{"n_layer": 11, "d_model": 256, "n_experts": 40, "experts_per_token": 2, "d_expert": 64, "d_shared_expert": 128, "activation": "swiglu", "moe_layers": [0, 1, 2, 3, 4, 5, 6, 7, 8, 9, 10], "router_score": "sigmoid", "normalize_top_k": true, "routed_scale": 1.41, "balance_loss": 0.000436, "balance_bias": true, "router_cosine_scale": 14.0, "init_std_router": 0.0213, "lr_router": 0.000488, "vocab_size": 8192, "norm": "rmsnorm", "norm_eps": 1e-05, "tie_embeddings": true, "optimizer": "soap_variant", "lr": 0.0054, "beta1": 0.95, "beta2": 0.95, "batch_tokens": 65536, "seq_len": 256, "train_tokens": 289700000, "steps": 4421, "dataset": "wikipedia_en"}
Below are experts of layer 7 (counted from 0) of a mixture-of-experts language model. Rows are named down (a neuron's output weights, with its number) and show model dimensions 0-255. Each number is 50 + 15 x the weight over its row's rms, rounded and kept within 0 to 99.
Before each expert's rows: a language model's description of what the expert responds to. This comes from a sample of Wikipedia text that the model never trained on.

# expert 13
It responds to: List and table markup. Line-initial list dashes, table pipes, bullets and == heading markers at the start of lines in lists, infoboxes and sports tables.
down0:55 59 45 43 54 52 39 61 34 38 17 54 46 32 32 21 59 43 33 25 65 70 28 38 65 44 71 34 77 48 46 69 44 62 58 60 34 53 69 61 53 49 43 46 57 59 40 52 64 43 40 34 49 45 57 58 35 65 49 70 19 53 75 72 46 15 38 42 48 60 56 45 46 31 35 41 50 42 66 60 47 64 39 33 48 75 44 39 55 57 70 78 69 57 23 61 60 46 51 32 37 75 52 67 58 44 50 59 67 37 46 40 53 43 51 36 46 45 52 43 38 53 51 29 23 74 51 61 47 30 63 47 65 53 72 66 61 31 33 49 18 36 47 39 70 62 59 58 31 39 56 54 39 44 31 79 29 57 59 42 49 55 10 50 64 53 33 34 46 39 48 60 44 27 76 58 48 61 36 84 38 33 42 33 30 46 31 32 43 38 75 50 67 33 61 30 05 56 41 36 63 70 53 59 39 51 34 26 23 43 54 38 38 41 38 41 32 64 63 26 30 51 27 62 41 53 53 54 56 83 81 49 76 24 59 48 38 54 42 70 45 64 24 33 62 75 33 42 56 92 58 41 57 46 61 78

# expert 36
It responds to: Year final digits. Last digit of years in citations and dates, such as 198-7, 200-8, plus following commas and closing punctuation.
down0:40 63 42 69 40 42 22 74 88 78 72 63 87 60 26 34 49 47 52 50 49 37 49 61 30 62 42 53 43 57 70 72 38 19 55 42 69 38 46 34 59 58 54 32 38 64 69 45 37 36 41 68 35 49 61 48 15 60 56 37 58 66 51 74 52 55 63 65 55 87 66 69 59 22 65 47 44 28 45 34 62 73 49 46 66 47 30 59 61 33 65 34 44 72 20 54 84 51 38 32 07 44 49 63 63 71 43 47 40 48 45 60 74 73 52 59 39 88 62 26 68 59 36 40 60 44 56 32 63 96 57 44 53 56 17 43 41 45 46 24 60 46 41 53 23 48 47 47 41 49 40 63 50 59 29 54 57 51 44 30 51 43 27 47 21 68 44 41 51 46 60 36 22 65 64 29 39 59 60 43 46 66 38 60 57 41 61 26 44 66 36 37 41 48 40 45 53 70 64 48 56 67 63 40 34 33 45 61 64 53 61 48 58 68 71 80 31 69 46 40 52 34 37 71 51 36 75 36 34 45 59 45 48 48 35 50 50 55 69 20 23 53 48 63 47 44 75 51 49 68 56 51 63 62 38 50

# expert 5
It responds to: Possessives and quantifiers. Possessive and quantifying determiners before a noun, e.g. his, their, some, various, and the prefix dis- as in discrimination, disuse.
down0:37 56 29 58 65 40 36 38 67 46 58 31 49 61 47 40 57 24 42 65 49 51 42 44 64 51 46 40 88 47 29 73 55 51 30 48 64 43 54 28 39 49 34 32 21 55 74 34 68 49 43 34 28 72 77 91 37 46 44 59 47 49 59 53 47 50 78 57 61 36 57 48 45 82 66 38 15 18 63 72 46 59 69 27 23 54 51 52 50 30 44 68 50 49 37 50 37 39 51 61 55 47 85 68 17 32 50 76 71 45 53 28 52 58 61 65 49 16 69 64 49 46 47 52 51 33 28 67 32 79 48 48 56 50 47 55 78 57 60 57 74 38 63 32 84 63 50 46 57 26 79 69 37 52 40 44 65 69 26 34 61 50 63 47 56 32 20 26 29 36 44 78 64 79 51 46 42 37 68 27 43 53 63 62 60 65 41 55 40 29 22 30 63 40 37 40 55 46 57 59 44 77 47 34 58 56 31 62 65 30 46 44 46 83 40 59 54 54 42 66 68 59 61 52 46 50 42 70 31 45 43 61 59 58 67 42 74 29 59 57 48 51 57 23 40 72 38 36 59 43 43 46 61 44 36 63

# expert 38
It responds to: Table codes and numbers. Cell-opening tokens in sports and award tables: country codes (BRA, ITA), dashes, blank cells, rank numbers, and "Nominated" or "Notes".
down2:50 67 72 40 44 47 64 43 25 86 51 46 41 59 70 64 34 59 40 68 30 45 70 29 46 52 48 42 46 38 58 51 48 61 77 35 51 64 49 47 40 63 46 30 59 60 34 32 31 59 22 43 66 31 54 69 45 79 56 34 55 80 48 42 41 66 23 26 59 20 53 51 35 46 54 29 18 47 59 74 68 21 22 67 57 53 60 58 36 56 68 78 60 35 48 39 63 80 37 55 36 53 24 36 47 71 57 47 62 49 39 50 72 31 59 30 43 58 38 40 60 53 47 55 61 33 51 46 58 39 75 65 44 34 45 29 34 35 37 29 58 56 50 10 14 43 45 62 74 33 38 63 33 64 37 77 39 39 47 64 39 60 64 48 49 53 61 44 47 62 37 54 32 67 41 53 67 82 57 56 27 17 53 61 49 55 66 43 51 47 49 51 39 45 74 37 37 57 78 36 41 13 52 66 71 18 37 44 69 42 28 43 56 35 37 47 61 39 66 53 63 38 53 17 47 58 48 37 40 63 55 37 35 80 55 23 58 55 32 61 30 47 57 46 45 36 39 35 57 41 60 40 24 13 56 44

# expert 31
It responds to: Scientific suffix fragments. Mid-word and final pieces of technical terms, especially taxonomy and drug names, like -in in clindamycin, -idae, Lep-id-optera, in Order/Family lists.
down0:66 61 57 42 60 34 60 64 55 30 56 34 74 34 62 06 44 62 77 55 50 66 41 81 73 23 72 45 56 57 39 41 35 49 35 32 48 58 46 42 67 50 77 53 34 27 65 75 59 28 57 55 45 33 64 49 46 63 56 64 73 60 48 41 50 72 18 41 43 58 71 53 49 21 59 36 51 44 79 52 65 58 41 52 54 63 51 59 73 54 72 35 48 47 65 51 58 60 67 51 37 50 43 61 66 40 37 30 70 45 30 51 28 47 52 68 26 44 31 61 60 49 10 05 40 65 56 42 26 28 51 64 78 53 54 38 31 47 29 68 44 58 51 48 67 48 82 40 57 58 49 24 56 58 47 30 78 64 41 26 35 57 33 47 32 52 43 50 76 43 60 56 44 48 71 71 48 66 53 53 28 37 41 56 54 42 53 50 35 30 60 77 81 68 51 14 39 33 57 67 60 80 42 80 39 52 49 28 50 55 80 42 44 52 58 46 34 49 22 60 36 52 59 38 49 71 71 66 35 46 84 67 44 32 59 32 64 64 50 56 37 69 40 62 47 66 41 40 41 38 53 41 50 44 67 59

# expert 1
It responds to: Hyphens and range dashes. Hyphens and en dashes inside compounds, score lines and year ranges, plus the word piece after a hyphen, e.g. co-curated, 1-hour, 2014–2015.
down0:27 57 67 56 60 53 30 52 56 60 43 55 50 48 66 57 69 57 65 39 34 57 33 26 77 32 65 57 67 72 30 25 47 27 51 39 67 16 55 39 26 62 35 53 66 42 56 57 73 57 42 67 25 25 53 37 57 67 31 39 57 63 56 68 26 53 42 30 35 66 38 51 49 51 30 38 42 63 66 62 37 63 52 49 44 45 47 41 35 67 19 39 41 44 25 39 39 61 56 60 15 64 46 27 48 40 38 70 77 54 59 62 29 44 68 57 71 23 72 36 26 50 36 43 52 44 64 19 31 33 20 56 40 51 64 54 43 27 76 46 43 54 47 40 67 31 55 49 79 60 40 40 30 46 53 62 64 23 60 26 46 47 47 55 57 59 43 51 61 54 64 53 66 44 33 46 33 34 32 64 29 53 62 44 68 93 40 45 37 53 60 70 46 43 32 96 45 18 43 64 46 25 56 59 49 60 61 55 65 32 57 21 41 50 39 44 51 19 40 62 48 36 51 65 65 37 31 56 38 53 66 52 55 60 26 52 57 41 54 45 48 64 46 37 22 52 45 74 66 15 61 27 32 57 54 85

# expert 18
It responds to: Numbers in tables. Digits and multi-digit numbers inside statistics tables, census percentages and sports results, plus the pipes between them, e.g. 70.44%, 342, 17–25.
down0:32 52 61 67 63 64 53 73 24 88 47 55 41 60 77 42 42 58 44 14 48 57 45 62 72 59 60 49 53 09 34 54 63 32 45 48 61 55 23 32 69 35 59 39 82 79 59 42 20 52 61 53 34 48 49 36 48 10 28 54 38 48 31 37 33 63 36 44 51 72 24 35 42 57 73 77 52 74 60 60 68 53 29 56 28 63 52 49 32 42 42 50 46 59 50 61 72 44 69 58 38 75 42 60 57 19 53 52 58 47 55 24 22 50 60 34 52 59 50 42 35 46 25 84 45 62 36 63 41 55 58 70 40 77 33 83 57 49 45 58 50 63 63 59 66 52 45 46 68 62 54 45 49 58 53 15 43 50 70 52 52 67 37 93 57 57 50 65 53 33 55 27 35 81 46 45 65 38 44 39 30 39 44 11 50 45 42 53 33 53 32 44 72 44 21 68 42 57 44 31 54 35 26 27 48 58 64 42 52 32 60 49 30 31 50 62 56 39 59 60 51 19 65 55 44 46 53 60 78 55 51 59 60 46 65 57 51 37 66 84 51 45 40 48 40 56 54 49 66 77 50 46 55 62 64 32

# expert 30
It responds to: Name-initial capital letters. Single capital letters starting proper names or initials after separators or spaces, e.g. K-ildare, Thomas J., G-otti, D.C.
down0:38 53 64 54 75 66 47 34 47 60 58 37 24 27 17 36 36 75 63 39 36 40 56 52 54 32 37 51 39 45 35 70 62 59 56 49 62 56 51 42 53 39 54 59 37 33 29 61 62 49 55 66 66 35 56 74 35 71 69 39 54 54 64 42 38 78 65 42 25 36 37 64 54 65 52 48 81 43 38 48 43 42 47 35 15 52 42 53 48 45 59 44 56 48 50 27 44 42 53 18 71 67 68 40 58 48 33 31 39 45 54 80 56 49 52 44 35 55 64 32 33 63 50 42 48 59 36 67 56 61 49 53 54 54 61 47 60 57 32 38 48 49 15 55 76 27 34 78 40 49 50 47 20 33 61 35 64 44 45 27 33 32 51 65 80 63 59 81 47 65 66 55 55 52 66 63 45 73 88 79 53 34 44 47 25 15 87 42 41 72 65 51 45 64 44 46 56 30 34 60 39 18 68 37 49 54 49 43 36 42 54 60 68 30 74 56 55 42 90 41 85 45 40 45 55 25 58 74 68 63 57 61 60 55 52 73 48 60 41 45 59 81 45 68 37 37 40 53 30 39 38 39 20 64 18 32

# expert 7
It responds to: Prepositions and linking words. Prepositions and connectives introducing a following noun phrase, mostly of, with, by, to, among, without, despite, as in reunite with, reincarnation of.
down2:31 85 44 43 48 28 50 72 63 23 54 38 24 59 49 43 54 66 66 90 64 34 25 53 53 75 61 68 44 52 62 56 32 79 48 66 38 46 50 30 55 45 46 68 27 57 40 75 47 60 52 74 65 54 57 57 57 56 59 43 40 70 41 31 40 56 52 45 44 39 58 56 69 34 52 58 33 33 69 46 68 45 36 69 64 37 25 29 86 47 49 36 84 75 21 43 15 67 53 51 40 42 58 68 20 50 63 56 55 42 58 54 37 34 28 42 28 23 52 46 58 50 59 79 51 56 29 26 52 46 62 46 49 47 76 60 73 51 45 47 23 55 66 52 55 69 45 41 48 47 71 58 51 59 67 63 62 73 66 54 66 52 37 28 36 36 43 45 70 42 57 72 61 62 34 31 54 43 40 32 38 25 60 71 43 54 63 55 56 34 62 48 47 25 35 65 32 59 54 74 77 51 83 58 66 55 72 32 54 64 29 66 57 45 45 66 64 44 65 48 46 31 31 64 39 09 38 62 56 61 13 47 36 56 60 61 59 57 66 59 65 53 50 11 43 39 51 53 71 51 60 39 43 33 36 34

# expert 2
It responds to: Table cell separators. Pipe separators opening or splitting table cells in headers and rows, plus semicolons and dashes in list entries, e.g. "| Season |", "TEX; IMS".
down0:15 36 73 58 63 30 67 68 85 31 36 36 49 75 74 54 57 75 67 66 27 45 32 55 62 70 46 56 71 22 49 60 40 60 55 54 49 52 52 30 47 50 53 50 83 41 51 66 67 43 46 44 60 65 22 54 30 34 59 40 63 54 18 64 43 60 52 68 46 52 40 48 43 57 45 43 38 86 95 35 57 34 33 43 64 68 47 50 52 53 45 47 46 66 30 61 41 33 47 49 42 32 50 61 55 21 61 56 55 80 34 44 62 47 52 75 50 34 49 95 61 35 33 52 62 80 42 36 34 63 49 52 33 64 72 46 42 62 38 43 52 44 53 43 27 45 70 53 36 41 32 57 46 35 57 40 53 40 54 48 32 34 32 55 51 71 33 42 31 57 64 35 43 55 56 45 43 64 56 49 55 34 31 78 47 35 47 58 62 75 76 59 77 51 34 58 56 62 99 44 57 42 61 57 54 31 30 48 68 45 21 39 49 54 39 57 41 29 60 18 48 29 43 35 50 49 26 37 46 55 25 72 38 44 27 52 55 29 61 62 48 70 58 43 19 27 49 68 60 62 45 30 36 30 25 30

# expert 19
It responds to: Sentence-start pronouns, initial letters. Subject pronouns and connectives opening clauses, like He, She, who, However, plus single first letters of words such as f(atal), d(aily), w.
down0:46 54 38 33 29 54 57 56 79 61 55 51 40 43 42 57 50 54 80 41 47 64 41 45 42 46 37 57 26 36 26 58 33 18 38 44 39 65 32 36 94 38 61 29 56 67 60 48 43 27 42 33 54 22 58 42 02 53 17 46 68 42 62 54 56 55 48 49 47 79 40 20 39 44 28 68 37 71 46 59 51 42 52 53 29 46 70 35 45 63 59 78 46 60 58 51 54 19 61 37 68 32 24 69 44 49 91 60 64 74 55 45 65 36 45 50 30 39 25 67 53 67 37 54 50 54 44 43 45 27 71 73 69 50 51 47 65 69 49 66 34 64 39 54 72 83 72 44 62 67 62 63 29 57 61 33 50 48 47 52 48 59 29 38 37 47 51 51 38 72 60 19 44 56 56 90 71 46 59 58 45 53 55 42 59 68 59 37 18 44 36 57 56 47 17 66 51 55 53 23 31 56 47 45 49 71 46 60 49 56 34 53 62 34 41 35 74 60 45 71 48 70 45 51 34 55 46 61 43 68 32 70 55 50 43 36 70 26 43 26 56 43 53 84 33 50 74 46 37 33 17 50 46 38 61 63

# expert 15
It responds to: Auxiliaries and predicate verbs. Finite verbs and auxiliaries after a subject, chiefly was, is, were, been, would, has, could, also, as in the thruster was shut down.
down2:44 41 52 73 70 45 32 99 56 60 31 43 67 53 62 55 43 43 63 75 45 71 61 51 32 57 40 46 51 52 30 52 57 73 54 42 27 73 41 69 50 62 42 45 52 52 29 52 46 48 55 59 48 71 35 34 65 37 37 28 51 06 76 42 42 32 64 36 83 47 20 52 41 61 55 35 57 44 38 30 25 32 41 48 56 57 60 46 26 47 47 49 31 44 63 57 37 41 63 67 63 62 53 34 59 51 52 41 40 38 65 40 66 57 34 54 43 54 40 55 64 59 30 51 56 56 41 40 52 40 48 40 71 78 44 62 45 48 52 88 58 49 75 08 59 67 52 71 74 83 24 36 50 43 54 57 58 68 68 56 72 41 48 49 54 62 44 29 35 29 52 59 73 42 52 79 48 53 71 53 21 54 73 55 79 43 58 48 47 60 71 45 52 36 43 55 54 33 75 67 23 74 46 53 49 33 37 49 44 61 47 27 49 69 48 53 58 12 41 37 58 57 57 57 52 30 22 29 31 50 53 53 31 61 43 77 55 69 12 29 42 28 49 58 63 50 49 47 59 78 66 89 46 61 39 65

# expert 37
It responds to: Foreign script and parentheses. Opening parentheses before vote counts or percentages in election tables, CJK and other non-Latin byte pieces, and transliterated Arabic, Central Asian names.
down0:37 45 54 61 51 79 32 40 50 22 44 83 62 57 32 77 33 46 57 39 68 46 69 27 21 48 73 42 65 38 56 69 65 52 49 59 62 37 30 78 63 41 16 31 54 63 58 51 26 44 82 59 71 49 79 56 39 23 36 41 59 32 52 51 84 65 32 46 82 34 79 51 53 64 65 58 47 56 67 34 49 35 60 34 60 58 55 43 58 41 47 24 47 42 63 66 32 43 58 25 60 22 63 49 56 68 39 36 46 59 43 48 35 51 39 57 37 54 62 50 42 38 45 21 54 49 50 43 37 50 61 19 20 38 61 67 50 51 44 21 48 23 42 27 68 39 70 25 78 50 30 28 45 62 28 37 63 52 45 44 69 38 74 56 54 49 59 54 56 39 54 50 53 52 18 28 45 29 39 37 43 75 61 55 44 46 47 53 26 71 27 49 66 48 42 41 71 49 57 43 43 52 35 13 45 38 39 39 43 23 45 24 47 48 75 43 32 45 63 91 47 53 52 19 48 47 60 58 28 48 39 78 60 67 55 45 37 43 43 59 42 59 63 50 48 43 41 46 31 43 37 34 79 21 45 55